Experts of a small language model: 128 SwiGLU neurons an expert, 7053 steps.
Below are experts of layer 6 (counted from 0) of a mixture-of-experts language model. Rows are named router (the router's row for the expert), gate (a neuron's input weights, with its number), up (a neuron's input weights, with its number), down (a neuron's output weights, with its number) and show model dimensions 0-255. Each number is 128 + 24 x the weight over its row's rms, rounded and kept within 0 to 255.
Before each expert's rows: "raises" lists some tokens whose logits its average output raises strongly, later layers aside; "comes after" lists some tokens at least twice as common just before its tokens as in all text. This comes from a sample of Wikipedia text that the model never trained on. Tokens count by the router's weight.

# expert 15
raises: " ", "-", " in", "| ", "|", "age"
comes after: " |", " |  |", "\n", " |  |  |", " Mar", "% |"
router [ 81 120 157  95 133 155 117 130 143  99 122 119 146 143  72 136 104 189 118 126 114 160 134 113  99 117 109 116  86 135 131 128 137 137 164 107 121 128 150 166 160 101 107  85 108 158 105  97 133 141  93 134 123 114 135 111 127 117 120 141 137 148  80 107  95 119 143 159 151 144 135 130  89 160 162 173 118 129 143 147 126 168 118 139 100 116 117 111 120 162 153 125 140 163 118 137  85 133 111 117 103 119 151 120 102 140 110 100 122  96 128 130 106 166  84 121  96 107 114  89 140 124 170 138 161 115 120 171 126 144 122 112  98 122 106 106 143 164 144  71 152 137 135 157 166 138 103 145 110 180 153 127  98 104 102 161 189 136 173  93 122 104 143 135 126 162 112 154 122 154 117 166 152 149 112  96 125 108 138 142 143 108 147 145 136 156 144 133  87 146 148 127 113 161 151 123 137 151 128 126 114 152 105 197 112 152  68 182 132 140 122 134 104 177 101 133 123 126 105 125 111  76 105 143 113 102 188 113 145 132 132 166 124 113 116 140 133  89 132 118 144 169 122 135 123 117 146 148 118 151 102 117 148 114 147 118]
gate3 [ 95 125 134 115 107 151 123 149 139 113  80 132 117 114 123 120 123  98  98 142  99 149 139  97 147 113 142 115 148 150 127 124 112 139 100 108 136 112 140 149 145 135  91 167  87 147 142 123 101 160 160 148  91 119 118  96 120 160 146 131 120 117 124 141 176 118 156 126 138 111  53 126 159 115 118 141 132 143  82 127  83 121 116 101 114 133 160 145 120 157 163 123 134 149 132 120 164 130  86 149 145 105 142 123 178 118 101  90 166  94 145 105 131 101 129 127  99 159 158  92 157  96 135  91 106  96  98 110 160 137 143 104 139 108 142 143 109 122  98 134 123 124  89 133  99 121 175 170 138  93 137 137 133 127 153 126 127 110 147  74 101  96 138 159 133 118 216 152 109 146 138 129 146 108 135 120 145 121 176 154 188 163  55 141 110 150 124 149 130  96 144 102 129 108 146 170 109 129 132 137 127 141 117 141 115 142 134 140 117 119 115 133 124  89  80  75 137 118 118 169 118 148 131 109 153 144 101 185 119 142 114 126 150  93 177 146  81 129 149 135 121 136 155  94 133 132 146 131 138 122 157 143 122 136 141 125]
up3 [137 135 113 137 147 184 127 149 162 104 123 154 141 108 146  82 109 157 154 143 139 151 124 128 104 109 141 112 122 146 132 131 134 101 147 110 117 138 144 129 117 124 128  93 116 170 149 166 163 101 111 166 130 152 143 121 143 104 131 121 133  67 122 130  84 126  97 142  99 163 194 128  91 131 119 155 130 176 184  63 137 136 158 149 122 125 116 163 135 127  97  80 111 151 141  93 118  88 132 126  94 112 112 110  92 137 158 134 124 155  88 124 153 149 141 140 142 131 105 140 111 182 121 180 150 155 145 114 144 133 104 136 144 158 149 107 185 169 112 151 142  97 155 107 132 125 126 120 135 116 108  99 111 144  98 111 136 137 148 134 147 176 137 109 139 144 124  96 125 123 112 137 113 140 144 142 141 139 110 141 123 136 147 144 165 135 109 107 126 144  80 126  85 123 116 120 131 106  83 129 175  97 188  98 104 147 151 121 118 193 153  93 144 112 115 142 156 140 110 121 129 133  96 161  86 136 153 126 149  81 120 123 137 102 150 140 107  92 141 118 138 118 104 152 164 104  96  94 128 162 118  93 138 153 138 107]
down3 [ 65  68 111 108 132  90 134  94 121 130 156 100 228 134 123 117 194 126 123 118 142 119 143 109 131 147 122 153 145 104 124 113 128 143 128 137 102 167 144 161 127 182 108 130  91 159 156 101 128 141 156 126 129 126 155 145 135 132 154 133 103 133 135 112 126  90 133 136 142 127 107 125 139  82 165 182 107 146 120 150  67 140 122  92 105 102 142 125  84 114 106 112 128 128 107 122 112  98 134 122 134  97 137 170  87 117 123 111 142  96 137 135 147 113  77 130 140 126 131 102 114 154 142 104 160 103 126 188 168 158  92 108 106 144  85 150 145 126 112 115 136 126 132 166  94 118 138 170 170 126 127 127 103 168 168  96 150 140 156 105 116  92 132 150 139 131 144 204 150 109 102 148 148 158 156 136 142  91 124 122 158 122 163 131 104 137 128 145 138 161 118 151 140 112 136 139 142 129 159 136 113 136 138 131 117 135 137 134 107 162 117 169  98 110 131 167 104 133 109 127 142 132 118 106 147 117 118 136 125 179 128 138 130 107 139 123 113 148  97  88 155 161 140 133 133 157 146 134 133 145 160 113 150 133 166 129]

# expert 26
raises: " ", " the", "i"
comes after: ".", " (", " S", "\n\n", " \"", " al"
router [ 99 127 142 132 141 142  94 128 136 147 131 129 134 113 148 170 130 121 128 159 123 101 102 120 149 108 112  88 154 127 133 106 121 139 124 133  97 138 146 112 144 128 117 151 123 106 142 108 143 135 103 152 149 120 130  91 121 126 161 129  94 147 102 150  79 107 188 113 122 142 168 125 173 105 155 139 172 147 109 115  70 101 117 133 114 183  96 114 160  98 166  95 160 112 164 160  74 141  73 154 116 132 151 170 131 134 169 121 135 135 131 104 103 103  95 139 134 112 169 109 155 137 114 120  93 103  91  97 135 132 129 133 140 121 106 142 119 125 161 189 116 121 106 155 128 132 135 137 106  99 127 186 105 148 105 134 156 140 145 120 153 174 156 108 149 153 124  83 150  87 126 152 163 150 115 180 127  96 178 140 132 138 138 166 102 112 139 144 138 115 136 140 133 179  73 123 152 112 108 116 113 133 137 137  74  98 147 157 133 147 146 154 142 162 120 124 125 132 108 104 119 112 124 147 123 162 121 191 145 154  88 107 142 156 124 119 146 133 114 175 142 124 116 133 178 133 155 137 111 125  96 143 114 148 117 131]
gate3 [149 133 139 141 103 113 127 125  80 135 145 158  96 148 145 121 102 121 138 138 103 115 132 132 117 132 125 158 131 122 137 120 126 131 113 163 119 178 127  90 125 132 150  83 125 170 100 127  76 103 131 159 171 131 101 146 130  98 185 136 123 170 135 140 148 134  89 115 100 123 133 127 152 110 128 125 126 129 140 113 110 179 103 134  85 110 115 160 123 106 118 207 162  89 123 166 127 171 117 160  99 120 102 134 181 129 106 157 178 112 146 110 106 161 111 100 129 110 120 150 141 141 111 104 104 102 144 128 112  91 109 138 131 103 165 100 128  74 104 122 154 115 123 115  82 134 172 147 115  97 120 104 126 139 144 157  86 144  92 168 154 146 146 147 111  93 144 129 133 139 136  90 144 149 128 118 127 161  99 132  69 129 102 117 153 108 139 145 110 134 150 102 140 147 109 127 106 113 133  94 110 120 113 148 130 114 150 129  87 115  67  82  79 164  76 115 117 115 146 126 109 127 133 124 104 132 145 126 168 156 139 136 101 117 128  90 159 173 111 123 143 102 165 109 116 101 113 150 107 122 134 133 128 138  82 116]
up3 [138 122 137 120 139 116 104 105 135 113  72 128 132 105 128 164 148 113 113 122  85 164 148 158 111 102 106 152 122 140 125 155 104 128 160 142  64 118 152 148  59 167 119 117 117 106 122 136 121 102 138 115 146 142 127 152 127 115 132 146 136 116  98 130 141 159 161 164 113 154 128 109  91 134 140 104 104 176 103 137 150 133 121 116 108 104 122 160 123 155 108 106 115 112 129 153 127 168 122 136 163 112 136 135 107 109 148 102  98 128 182 127 165 107 140 165 143 136 178 131 131 131 159 159 145 130 132 133  78 128 165  97 109 127  88  73  97 155 118 113 168 156 154 185 137 119 141  63 115 113 181 138 134 156 127 130  67 143  94  68  94  95 114 102 167 132 132 137 148 156 150 117 131  97 101  95 119 122 156 132 124 122 137 134  82 162 109 138 136 136  96 141 124  85 155 144  98 146 136 172 150 153 119 125 115 143 111 119 158 132 147 167 142 124  92 139 180 115 155 132 143 172 124 170 113 118 149 130 102 116 132  99 121 143 137 160 111 129  82 158 112 139 130 123 130 129 148 121 144 140 130 127 127 118 168 149]
down3 [ 93 143  75 173 116 121 125 152 154 123 164 145 106 169 123 126 151 172 101 132 107 100 139 123 105  96 154  74 143 138 139 122 108 178 145 135 149 145  95 156 144  73 166 131 128 134 119 104 111 143 161 154 125 158 143 109 124 114 113 108  98 115 150  94 137 126 108 117 125 156 147 117 130 125  78 116  93 141 129 117  86 157 122 184 156 156 121  74 150 131 128 143 122  93 129 105 168 135  98 118 110 150 106 129 128 171 125 126  78 105  87 157 124 147 189 104  81 129 151 111 115 131 167 110 115  94 160 100 143  97 139 122 105 170 141 136 119 113 146 118 165 116 171 109 141 162 140 136 131 150 131 162 127 109 145 104  91  94 141 133 119  85 122 105 115 172 133 121 122 135 159 136 133 128 107 128 112 102 122 135 124 128 141 123 148 120 166 147 141 155 122 136  89 144 113 109 133 137 141 125 115 138 163  98 136 118 117 123 124 130 118 130 145 135 145  78 121 131 117 143 122 156 120 100 144 124 123 146 131 166 134 148 156  98 132 135 196 193  91 120 104  73 136  89 134 141 145 131 138 139 196 107 108 154 117 104]

# expert 12
raises: "2", "1", "999", "3"
comes after: "\n", " in ", ", ", " ", "| ", "1"
router [141 171 131 108 164 121 112  97 101 105 148  73 139 115 133  84 124 158 179 135 153 126 182 137 110 130 128 150 133 174 153 138 146 128  81 126  99 148 112 165 102 108 114  84  88 112 134 135 165 132 145 140 128 101 146 135 122  91 121 142 144 127 101  91 153 135 147 104 157 156 129  99  87 137 165 120 128  98 128 144 142  86 130 107 117  90 104 117 127 117 111 123 114 153 131 156 125 162 114 129 128 106 105 111 158 136 135  99 120 153 132 114  93 106 112 174 138 190 115 148 108 120 136 120 142 130 127 118 123 116 128  73 123 124 137 118 112  91 132 121 137 123 109 141 136 125  82 120 177 123 131 137 119 152 140 148 124 131  81 183 163 103 102 106 115 156 177  88 163 161 144 128  89 155 150 135 133 122 104 129 156 112 139 129 130 153 122 174 138 144 121 115 101 142 111 127 109 118 131 132 165 125 134 132 132  93 159 119 146 147 136 169 125 157 155  78 111 183 141  90 125 127 185 130 172 151 170 160 137 121  95 127 106 150 153 114 119 126 121 186 155 165 110 138 160 155 131 130 151 146 120 121 155 191 140 132]
gate2 [119  96 132 146 110 135 132 151 189 120 149 129 123  91 158 141 124 106 174  93 123 128 169 129 118 171 131 106 105  82 142 158 135 104 147 102 144 137 178 132 104 175 148 121 106 105 150 137 142  88  76 112 157 117 115 115 104 142  86  98 119 116 123 133 138 107 123 145 115 151 134 105  78 144  89 167  81 156 128 137 101 109 147 125 100 149 108 147 125 114 145 132 132 118 126  95 123 155 144 161 137 110 108 142 132 115 154 123 150 117 106 138 111 108 129 143 144 136 111 114 153 124 140 115 132 136 125 143 112 156  84 103 106  93 134 180 103 146 148 162 112 138 119  93 163 139 128 123 150 104 142 123 140 138 140  98 112 112 125 131 139 108 110 138 167 106 133 163 123  84 133  84 110 152 109  82 100 147 130 168 166 103 155 186 104 168  76 133 153 135 124 174 122 147 146 112 111 154  95  95 161 102 161 140 122  96 158 133 167  93 141 121 167 130  96 158  77 137 126 154 137  97  91 127 165 137 111  93 109 103 146 151  70  99 147 161 146 139 127 130 117  99 144 107 143 123 120  81 117 146 123 123 137 134 157 156]
up2 [169 129 158 140 118 153 129 114 124 101 144 131 103 113 101 134 155 163 119  87 133 144 172 129 101 103 115  95 104  97 169 158 118 114 140 125 147 127 203 133 151 147 136 111 131 165 121 123 142 100 119 129 138 146 118 148  88 141 138 100 125 129 107 151 136 122 129 132 120 117 171 106 107 146 102 124 102 150 165  81 119  75 143 123 117 137 133 172 103 118 126 122 107 173 145  91 141 138 164 135 124 102 122  96 167  86 167 112 132 107 118 136 122 123 147 158 146 119 106 130  76 125 154 109 123 145 116 129 158 144 135 121 121 128 129 170 145 108 148 153 144 144 132 123 135 112 101 157 114 139 144 145 131 120 160  87  84 125 138 117 107 163  99 109  74 132 123  83 134 107 138  85 136 125 141  90  91 135  95 156 144 123 164 152  81 168 130 113 152 139 146 119  93 142 150  85 125  91  72 118 134  45 172 137 114  96 137 188 151 117 126 120 134 141 135 162 119 114 121 109 145 153 131 126 163 122 141 119  91 134  86 153 124 119 161 121 136 138 151 153 141 101 140 143 151 196 112 132 111 106 109 122 129 114 103 164]
down2 [119 138 125  79 110 130 142 125 100 137 159 143 158 149 143 131 125 152 135 154 136 174 116 122 108 161 134 140 168 131 129 150 132 123 100 139 155 120 129 108 102 119 100 104  69 120 104  97 117 109 170  86 114 110  70 119 114 122  96 171 130 119 128 103 125  96 151 130 172 143 166 162 118  91 138 142 108 127 131 121 113 104  97 173  92  99 134 104 127  75 133 137 145 150  79 160 129 141  92 145 110  82 132 142  95 113 139 129 104 131  96 135  86 169 151 141  83 137  79 148 101 114 126 116  97 105 126 151 108 143 137 118 106 113 129 170 119 155 123 128  78 168 122 106 111  91 103 116 149 136 116 136 140 128 127 160 128 112 107 153 149 103 164 155 131 103 173 119 141  94 125 136 128 106 147 124 114 134 204 117 126 119 117 118 139 142  99 121  80 122 118 124 124 122 125 111 175 129 152 148 130 115 142 128 131 122 177 124 136 146 108 201 119 124 145 204 106 159 104 143 128  83 142  93 121 102 133 167 132  85 127 107 111 121 122 154 128  91 132 143 180 117 161 133 144 120 125 139 166 140 127 134 130 131 115 133]

# expert 6
raises: ".", "–", ",", "-", " other"
comes after: " | ", " ", " (", "–", "| ", ": "
router [139 108 128 156 107 149 106 151 146 122 143 119 119 109 136 122 122 173 191 178 152 110 120 138 142 116 158 169 133 140 102 131 115 147  94 162  90 139 116 158  97  95 144 110 175 127  77  82 127 111 115 138 112  81 116 173 137 115 123 131 152 122 142  99 133 114 118 143  99 132 136  94 133 167 138 127 143 130  77 105 152  65 141 126 143 133 139 106 145 148  90 120 142 176 151 159 131 123 136 146 149 105 109 149 117 135 101 127  99 160 138  98 107  97 110 169 149 111 111 167 136 116 152 140 128 158 121 124 116 111 140 121 149 127 140  88 146  96 154 132  93 118 128 115 156 132 117 112 178 157 113 149 135 121 128 121 179  99 135 103 165 123 133 127 134 163 154 101 132 109 145 115 138 154 169 113 115 124 132 162 121 108 139 103  84 112 135 141 127 110 107 161 124 111 127 177 107 146 122 134 152 123 110 114  98 191 105 159 106 164 120 145  91  98 113  92 135 192 162 108 130  97 121 106 114 121 169 124 131  73 124  98 109  84 157 131 140 112 140 162 112 163 108 140 151 135 129 177 140  98 128 115 122 101  93 159]
gate2 [100 127  87 128 164 119 120 142 128 119 170 142  89 124 129 118 133 144 117 104 140  94  98 107  86 136 151 107 128 144 162 134 140 162 109 112 116 130 109 166 140 123  87 143 105  76  87 145 120 142 181 145 118 141 109  83 127 146 111  97 100 168 153 121 143  88 171 129 117 115 109 140 130 134 157 120 186 117 120 113 101 139 111 160 129 152 103 122  98 135 124 152 129  96 153 125 125  84 103 124 109 109  89 149 134 170 107  94 124 129 185 153 123 165  86 116 102 135 105 113 127 136 152 119  95 106 133 117 133 130 136 116 152 122  82 142 112 103 127 139 143 122 152 102 120 137  85 175 133 124 182 158 120 149 151 125 125 121 124 122 102 141 137 174 108 124 114 105 137  87 123 119 105 151 103 114  89  87 112 107 143  99 120 148 162 112 148 156 101 106 165 178 135 169 125 154  95 117 101 142 116 115 152 156 135 138 110 147 133 135 114 154 141 130 170 122 167 168 109 125 135 108 133 113 120  69 195 129 131 129  79 144 123 118 154 112 149  93  94 161 196 104 141 111 125 132 100 128 105 135 128 122 116 101 127  95]
up2 [125 110 111 112 154 142 119 107 141 142 125 141 131 110 168 134 126 143 122 137 153 100 132 113 113 135 100  92 123  80 111  97 148 156 144 122 115 142 113 138  81 116  82 152  76 149 121 128 110 111 168 107 106 147 102 111   7 118  89 128  91 136 166 120  86  94 129 154 160 134  87 156 125  95 132 142 169 102  93 140 119 115  95 143 132 125 110 133 117 102 140 136 127 150 135 148  93 138 118 155 119 127 180 127 132 153 159 112 116 120 142 138 148 157 109 102 139  95  87 126 143 130 117  94  98  97 144 161 113 104 129 136 116 123 120 106 113 181 149 170 146 138 117 118 136 126 125 161 137 109 174 142 121 133 151 127 174 149 134 106 146 145  72 107 170 132 151  94 138 124 164 146 119 128 108 127 121 108 121 124 113 148 111 153 175 144 152 142 121 156 158 133 100 145 145 148 122 123 109  88  99 108 127 150 145 141 143 152  73 125 121 166 179 190 130 149  92 131  91 123 136 134 139 136 114 102 124 169 141 139 129 114 108 106 154 112 118 105  88 125 162 140 144 131 141 125 153 137 121 164 121 152 132 119 146  81]
down2 [157  90 130 159 114 114 127 168 122  73 110 111 100 121 114 117 137 121 158 132 153 118  95 129 159 128 149 120 100 120 126 123 131  83 148 139 116 114 134 126 128 121 121  71 134 129 125 118 104 150 137 122 120 130 119 122 156 109 117  88 150 128 113 128 190 182 142 111  94 151 146 127 148 164 122 133  99 108 146 142 171 113 156 103 141  99 120 131 151 150  79 165 131  93  76 117 117 147 111  57 114 189 131 134 110 107 124  94 117  93 110 124 125 136 102 163 113 186 121 128 117 153 130 113 133 143 128 128 142 127 147 127 126 154 138 106 121  93 115 109 155 139 115 138 107 128 121  92 108 100 124 165 161 143 103 139  88 119  84 153 107 100 169 136 120 132 154 164  96 125  75  99 158 118 115 126 118 135 169 120 113 144 135 132 135  97 114  63 133 165 148 138 121  80 153 119 157 137 120 156 122 126 106 140  91 106 117  86 145 122 162  90 108 126 127 160 140  78 117 118  87 128  87 137 128 123 133 121 114 107 130 133 128 172  86 145  99  61 132  87  93 158 141 143 127 114 102 120 137 119  82 126 132 125  94 117]

# expert 16
raises: "-", "==", "P", "- P", "'", "\""
comes after: ".", ")", "==", "===", " ==", " ="
router [ 97 156 150 126 104 194 136 133 137 145 126 112 152 156 140 135 147 182 152 116 191  89 156 152  93 112 121 139 109 136 124 115 125 123 135 122 160 149 108 148 119 100 109 137 135 132 112 122 149  84 145 152 132 132 192 116 119 146 101 174 129  91 104 121 108 146 137 115 132 117 118 140 112 116 135 172 110  98 141 103 138 139 166 112 151 100  94 184 130 111 119 123 133 123 159 182 113 141 127  99 102 115 119 110  86 152 163 139 165 107 116 108 101 150  92 121 119 145 145 137 160 112 130 124 125 131 151 119 150 110  99 113 120 122 147 119 144 123 105 140 129 144 143 142 125 136 140 102  73  91 103 131 132 176 109 159 124 151 100 185 123 162 144 159 109  97  91 138 128 145 135 150 109 172 109 131 140 169  98 141 154 125 146 140 106 168 129 109 129 133 112 153 123  95  79  97 168 113 106 144 153 138 157 156 134 136 128 127 130 142 163 131 115 142 127 173 116 141 179 110 155 121 137 193 104 135 105 171 142  88 146 134 120 195 124 175 167 102 110 155 108 136  93 119 166 139 137 154 121 132 105 130 127 150 124 149]
gate2 [ 98 134 139 118 130 135 128 169 103 132 168 150 146 110 133 108 124 126 143  78 144 103 155 105 124 133 168 131 100 128 182 120 129 218 142 147 115 138 144 171 117 136 163 116  94 107  97 152 137 126 139 103 190 148 149 122  77 149 138 135 148  99 155 142 108 132  73 157 113  68  86 129 107 131 125  98 108 123 164 144 133 149 166 126 130  81  83 133 126 151 144 122 120 107 122 127 110 121 141 117  96 129  90  93 137 162 108 117 146  89 144 166 173 114 127 161 138 174 109 119 132 146 144 127 101 129 131  95 141 131 140 114 153 150 108 193 145 143 122 135 122 120 137 124  84 132  99 143 126 126 134 126 134 121 147 151 112 121 162 124  99 142 158 156  94 117 111 138 163 139 134 161 133 118 123 132 117 153 117  90 121 137 134 142 122 134 134  85 109 178  95  75  65 104 117 149 129 124 138 123 139 136 150 112 133 158 147 125 122 155 178 132 100 138 113 134 151 137 119 160 132 122 131  99 137 121 112 117 175 138 120  74 177 152 158 162 144 136 110 101 157 111 140 161 161 151 132 135 137 144 125 135 144  79 111 123]
up2 [130 133 121 114 169 185 158 118 118  83 125 134 152 108 122 134  96 150 142 147  99 118 151  85 103 118 151 143 125 172 121 151 130 105 125 112  88 103 176 213 106 112 113 114 118 114  57  99 107 140 128 135 140 145 139 138 137 118 134  96 124 140 146 192 160 116 119 137 138 156 125 136 131 134 133 114 114 116 169 131 143 169  99 121 136  71 128 110 119 124 131 111 129 153 142  87 129 146 139 144  97 145 128 136  87 148 171 116 161 118 120 121 149 136 119 153 111  90  90 112 135 150 165 120 180 126 134 114  86 122 126 129 137 167 136 122 161 143 106  87  90 122 127 104  92 115 137 111 130 131 128 149 109  67  57 167 129 105 169 107 124 130 125 113 142 118 109 123 112 144 122 131 105 132 159 159 136 139 156 105 108 127 155 107  74 155 140  91 134 168  88 111 118 108 132 127  99 142 172 158 139 116 146 147 121 109 109 124 128 140 120 134 143 122  77 128 134  75 141 152 161 109 152 115 125 123 128 171 104 125 125 132 142 151 121 154 109 136 125 173 159 102 120 181 142 111 125 113 144 144 108 149 122  88 147 111]
down2 [117 145  97 149 101 108 105 102 165 146 154 151 120  91 112 138 133 118 126 122 129  98 110 123 124 136 108  97 173 103  89 145 104 138 154 157 147 128 131  88 134 127 144 123 112 129 128 146 141 179 123 129  92  74 155 122 156 131  95 122 102 135 153  89  49  89  89 141  95 123 118 154  79 113  89 124 145 112 105 138 116 143  80 179 146 135 142 128 175 141 143 146 109 130  91 105 159  94 134 111 151 126 155  95 115 119 118  71 150 105 170 195 102 111 136  88 105 136  91 132 186 127 132 106 125 155 130 180 133  85 145 144 107 134 112 142 120 143 114 159 130 126 130  93 104 120 140  91 109 139 107 142  97 125 139 130  97 116 102 120 133 142 146 121 127 110 130 110 146 111 126 111 125 108 139 130 196 141 121 121 139 141 140 156 192 108 126 118 141 159 133 167 121 126 128 128 122 102 101 120 134 169 131 137 147 108 161 123 111  65 158 141 136 163 127 125 111 159 151 128 123 104  94 106 107 101  92 104 141 160 125 145 102 102 126 153 104 135 148 136 147 138 118 154 144 129 129 151 103 153 134 127 145 135  78 103]